Experts of a small language model.
Size: 10 layers, width 256, vocabulary 32000, 72.3M parameters.
Below are experts of layer 3 (counted from 0) of a mixture-of-experts language model. Rows are named router (the router's row for the expert), down (a neuron's output weights, with its number) and show model dimensions 32-63. Each number is 500 + 25 x the weight over its row's rms, rounded and kept within 0 to 999. Numbers have three digits each.
After each expert's rows: "comes before" lists some tokens at least twice as common just after its tokens as in all text. This comes from a sample of Wikipedia text that the model never trained on. Tokens count by the router's weight.

# expert 83
router:486490509509522495481529494493502506532507525503536473518514475485465523494504536548504448497485
down0:467465532489500513505452490501516503451534518486532543545563515531518549526544488476535513521531
down1:479486470495540498459488531460488515504492508521462581513532534514526548533507467524525534536500
down2:508503505532462461527520490479503483545507529474544502484514519452528550457527484516507538509482
down3:489498473506481495538504505509524474530470503495480506462530516540479512506517473506497466506485
down4:504490532515491545487475486499470510479492471523531480541461556501500488490460489455464486497513
down5:502523401507485501533496505505480514521474500476518522536452490485481486507485482551517461519515
down6:460516463503492503479505496518495516463526512476527516558551526529448501511499489511501511537487
down7:548513461541537514458494440480470549490474472526495513505481523505471529524478529495479510586505
down8:469513482517515513521496532494501503518520486485544535532511493551435518538465508554512478468487
down9:525518471470460505487484498496480501458460532506500532502527515517497499550489490523593509532497
down10:478542522510482454503557525474512474474503527517492499496544482445516478449492586481509462503519
down11:495484533529546502504488429481523492469495479509486490537500436566548514499518510509528503452474
comes before: " was", " is", "'", " has", " had", " also"

# expert 145
router:477493480518493478470496436458508492538493520500500502524470471511464526521494506530509494489489
down0:540521532491438513501503480488467501514493513439530541491489494513483471518446468517456485510521
down1:524499526479497528509489499536521470504495478494517496540499513492514507507510500486496502461501
down2:507548447542496537496554465511502502489441495496476508529519475510503526534506473513491507494506
down3:472518499476497501545486474495493473472490499498499498521485494486510487492493530448515505493504
down4:499470526494507511540492484514485523511506533496511495515481531435485502481532529442522519536515
down5:466487470483523463552523437469471475488500538518499499515463543457505540477481504482473500482468
down6:501507481506516505500492505494461506513495540523543487464478532485460498469465501475484481510526
down7:485504487501508476444468543512463428496491496491467534459544529476527484484494491526511516556483
down8:489511519493571502527485527499518473492502507509532475523495523528509491453485556534493490502461
down9:467516480479474501474516519513483477564480479510475514487461467484536490492485515498472522571492
down10:510518500475485501487526469487459524493480452487481523445479498498532506473499526470526535484497
down11:496483487494494447510506461508551534510482547512504483501519491534516475525473493493542488507486
comes before: " |", " \"", "|", " Animal", " The", " A"

# expert 147
router:461478504538508533539494482499504515506494549527510524536481481503502503465550507537543500486496
down0:513505498521440495495520515518518496534486489517523502479443443492517480502509509481523516510535
down1:499519486477502523485485508507514500506492475540464493502524513509544468479500500537525503502500
down2:463505494529505494516469470493538530452515498448493504487467498490474510438470518512492538532508
down3:467456514518505494511516492483516536485483524499478482497507538511486488503501531491562490460521
down4:494487502535483500461545534478512515504476539500451529508476519487541523503529527512499447521454
down5:546487472505492433503468491494465504519502502530533444519505532501494512529478536491494478556506
down6:460480494525461511520451511518470491494510539498485550472484527528435555511469461508497509488514
down7:496508486509514521530532466453529570489535563469477492479527511505521563494512475467545519503501
down8:548478537501551463471502489533541482502475527503488495505465502508480455499533476468544494534486
down9:480545496498472496508515509510523458467545512486473491548558504495538532497551537507495456470523
down10:527553491496531548478530521474513504518496496468501527521490491470521480511498485482537506486493
down11:517458466496428475514507555529525469506502506486453504455539542486499505497510470480518490514472
comes before: " |", ")", "N", "W", " m", " ("

# expert 35
router:507483484454533494508514506461523491480516507556494525486470492513473497492530515525542485516516
down0:485482474546514485509521485449485501507499522525498500475474469500514496542484443509513467499471
down1:506507531504527484442471505478480496465485512513477502506520492492489488465476506518507470482496
down2:510499484518470502467481511450508541534517535479488477515497481497494444508474523505513478471512
down3:542496517521448528528551526544552505474499513512521531487474508481529480516472509459495476499470
down4:497497510481506504532458469498516493495496465519478514499464503473484531492471449522548514456495
down5:484547524507507455482505503535501526492437505487491463493526499509515473509515521489464509533490
down6:438475519504450508459463504512526501511465517451513471554486501525527501532513470539479477512508
down7:538474527492518541503497507482481532487528534487531507501457537518496532488537493498486473440549
down8:559461471495536534453485472515516496487518487515502457492473524531463477506511521514524509554478
down9:480511484528531497539490484463545519483482540510522512549523482529510535504493535497476530446532
down10:546517522502527507497481494527494528506552484495543504503503505545524491495496497456513501485469
down11:479492505549547522481503523486491494512493468535511518499475515481468543500457514503457495478471
comes before: " the", " be", " a", " in", " his", " as"

# expert 120
router:543506462508496528499492467479507508488516534516539514558496491469504507472533485531529474537515
down0:513498482441526491526502475570468503466524488517521517500504517498476501523547475481485558490475
down1:492507533520477484500517521518453460508516509492510489473495533453534477471521480515486445477503
down2:503520509524535533501483483521521479525493460483520500540536494480514481469505519501495486496502
down3:474491479490490476516498500536471487441536489481506449578474535464500486476501505503495509495477
down4:545507474469504506549475474537498531506534488501460485482512443510483485510502491443434542530521
down5:519485535548489529540507488500507498494487500520496513533502472532504475521516459463480521526486
down6:480484490529454525473479435513503538500492508498494480530494485527545496463458477508545520503524
down7:480534505503497529511503455498542494512506492522455469495471500470489528488525471453491513467500
down8:498588469465416512474454490526489492464498492480521481567544514431506519482490514483528521515497
down9:540507550495480525497509497462528463482506503514496513513546555512488541451534500496512514512507
down10:476507489521484525489500546527518479477539492496513495500504508469542486486492520515521538483515
down11:481493493517508465508459513486517515530501492495484478507461501478500500531518486557468529530517
comes before: ",", " |", " (", "s", "'", " and"

# expert 64
router:472503457524460526478493467510484486514525508516544477500543503489490510484499493507490500461523
down0:534503511513544500497513496505521482507497502493515498456470484482518511494513508493473486495522
down1:496492528573470473461500518509527488520513494474524536492507508506513525491527454501502491485516
down2:490484451535512537500496523477540503498521535515474462522556502531460487495504482507517536481482
down3:490469543472534482528492524501545478513480500526494479479553547532530503464502505464527472515470
down4:519544474484540507467501486497475508547485462489534515490468525497453506480441563458500506470552
down5:495530451497515463465533499481541515466517485551516508498516484539481487506512489464538499480519
down6:450486494509500492475485520479459508462526515522525526478521528454532505549514538529478511511545
down7:496510498473520468519486481538475484483460501505497480498518518461468519500501511477511492533465
down8:532546553494471516471506489447512509526494512505493499532461481476554472476477523523464509438520
down9:514491486488519508488476505518496450503513574489496497482501536498508494491498500498528458508498
down10:472475518506497478479490500504521504525509500487454495518501486518496487498537452515537447505497
down11:517527473540511483489487496542497496528510513524489557477513482559562499531492457493528494461481
comes before: "\n", " The", " He", " In", " It", " This"

# expert 228
router:518462538523487495541515505491516495470529532515529488518478483534519496471479482509513467505493
down0:515546501495509510504492502487513549519498513447518505479505513477485494468461479499533468549481
down1:525492527504507535547521524493506511462538498487502463524445484495469496517490464521494518505511
down2:502501507529480523506478528500503473513531494479560507516488538478466493461511463476489537484497
down3:489483477537527509483498499489487496511472537514518489489488545480537482524482486473481506493538
down4:502510495528523481488490517498466474509494514454466478485493490499479452512511518483537519551501
down5:501522470465494479503493477512465539478468505505552501487524506493510532522508505530505514489538
down6:511545499514486488475548502471503486495512490532510499504472537473488495500523487509454515515484
down7:497474462513497507487488516511490501480507528480494495486516507501488496532515502519499498540471
down8:488506493459533500508458476484494494483471505521482536472506451491526465503492477506487497478476
down9:514523530481498459514495491529508541530520545497482489556511512510509456512505508530521483494519
down10:498477495545461510524540487492522484501492502514526464502487519489467520531502482466486499508473
down11:453531455544525479494479512501485484472491485511520509530546479528510488529526548507494542503474
comes before: ",", " States", ".", " York", " and", " City"

# expert 218
router:500522528539489506516476459502494495525555548539508521488442461502505511492494445547533482489522
down0:510527530496498468516464516490524511522505503458498520450507526463502543553476503489512512495451
down1:515449522500508494469496502464562482477453542472475515519518572520470543532452500508537502458497
down2:520533499509500527499529516540512518494497498507521497487483484484509488506483487503449505520508
down3:547479508477512436518505476502524537459450508481510444533491493481477531512468507484518455546501
down4:523534486552521487493485500546524518510487529508482524503490479472519464460462515528504501496512
down5:529517523536475487516482495512492470494482532512528578505479489461497493500507494495507491478476
down6:509473487491483507503534530512510500478518513517493440470520482525517524494501507512516486508499
down7:495481489510501479486426513530489523496502472505502480529487542492490499531573481536531536477500
down8:455448500479486532498452485467500540495512515483487499535521511502500514515484487483542467493537
down9:459479542502542484543489456521514443537482500461483511491481503480518499485499476484500516508533
down10:493517484466538511504484534522504492519474504520521554470495532519483485550508473506529551506510
down11:451490494491515486510470489515454464512511517540473534510528522461553494472514537497518495524505
comes before: " |", ")", "N", "W", " m", " km"

# expert 99
router:494508489480472518511494470495525510509503503523504549489506524459501487445539504556515468540458
down0:507518537532512512517529487485478536523506521468520493507531519540501445513488472519500477442443
down1:466522513498544418487508545464526504517475489496520515500516468521494489516513500535455506497520
down2:516544506511492497470487501503506469469500489520475463549518488526524502532523508487492498472524
down3:535562519497474488514480541464521476521454494531449527530526486519540463532502498477503481483487
down4:444503526488510529505480496524419511448478519502514508483521494534476487507502497497489518458477
down5:498529491523551500503461517487501496483498500513507465519508534467509530527486442513446476456506
down6:523498488463528465492489544508473463501485533499462505446558517458476508486504504506484515499468
down7:486503493516504507480519466540488491510521539494513478479535527509470482496487529496522505536498
down8:530480480510481516505507503516472511488488477479517518521508508421518508472481456516490523504504
down9:502478539461519545522558486474498490527497500484490487520466485497504504469505502500492489511504
down10:467532476473526494533456539449498513498497520503508477512520430508532502516490493527464525497533
down11:468495500488512481544481489447502479499482478504525471538492504519507526490485506473500523500467
comes before: " |", " 0", " 1", " 2", " 3", " "

# expert 89
router:464503485505481529445500476488482501528543517506506480532510508484483533518504504504478486468535
down0:500517471507537512462510471484506476490487476483507470450512486524477513509433501466496528506438
down1:495504511526519465490506492482529524557509487463528508481523529472527491455501471530478486514521
down2:527516493484501491518486532505486491542559491500522527510483458509533526485504528446490484540464
down3:527486503535467505487507481526533493508480538507494486510458504485501494479478442496517486498479
down4:465516442545481479526497522565507444525505443499483498507480473517520492497516508463540454485478
down5:525508493527465478506512517447479483493485508466509485519492517514492504552489480458472483479489
down6:481497520504534527538484498485463482499538490486501500456513540508484482471489476482491491534482
down7:497533507532527513484538516472489513514505509472454487502520493508448502492461544500507529533475
down8:469525471505489489453505537517496528542486475437507514458498506532513478517491520478511470498529
down9:475482487481491496497466496509524467515536465509454494463460517492478518505493482496503486482532
down10:556531522523504474500459476548478547549510485536499484518537534539527528491505493490490509483516
down11:515475497508475492550502467487485514504553495482480519514526504518494494499498480523478474512462
comes before: "\n", " The", " He", " In", " It", " This"

# expert 121
router:485521518514514486511471460467467494507514499507499512502468457523449455469493539548526489531511
down0:476464475492501480508494508501437470540477491500422485486531496494507497478499566499478491461507
down1:495508498463535487510474508465515532444510502512493481497509508491477543531502492515477525501484
down2:471499504510499492492502516476428480495497495487517481472530519540495518486489486538528490437517
down3:526515499505491521488503532494472535541487582457480476470490538542529461534493525496533493481483
down4:499471504523563516507511582491507513492465488502499477477488503508514484439497457506505496500483
down5:477506522490501516491500496509540496486511512516522491481482474515534545470545499501488477467511
down6:502517504482507436477481452520487461460532503508537506515480479469505515502540510513544530468482
down7:469492515506458517539473507560434513497532490502494518501507542500510492505482510490539511491508
down8:483480533450495468492455505530491502458546530488532491505556488504517441474493501489519485512508
down9:491496560546523476523522492497454559499499544514504502514522489454492481454493537496480508523480
down10:479539518499469504523546455473467532549476527481494547514549499490461521481498465476499511504462
down11:512523485508442467465513436464485563520508473507470459494556522490499470505470504466530514511493
comes before: " |", ":", " 0", " UTC", " 1", " —"

# expert 234
router:487521493476527463459524476494509540555523531526529501537487495466477479516514534537513501507537
down0:485494507524515498493495485510473466485538527505505526517511498495501480495526529475497509527504
down1:505482528500525549493480543514486499465517501487491468559488496557492539539521474523491498463521
down2:472472493486453497522503551504501494497509458462492506534486478472478483544477529513503513517502
down3:503498521491519503504477452472490469494546532498566497522483531492468480523496508484525529512523
down4:496472502520459463527518520496497506475521493511453518483532499488513552495530456486484517536478
down5:510513466498493493546489543495501501487525474487526516488507452484491475521463520502485543461502
down6:515521527460542476501507501507522486491482490479498485454547546493499532511499483493531529506482
down7:487492500467537500526502528486543475530482503498475461459454526462447483508458476491511514492506
down8:531471504468516511543490512521474486494484492496492477552458460480452553525535470481491484479458
down9:488502506519444500551499449527502507505441458508477515513561519482523482477498475500488458485487
down10:525477545531515470527472411469494545525488483480564513529495526520509482498550468470473487460492
down11:495487463462495485523478550496514508495509495555521455491514475527469497544492506531490516462488
comes before: " was", " is", " had", " has", "'", " are"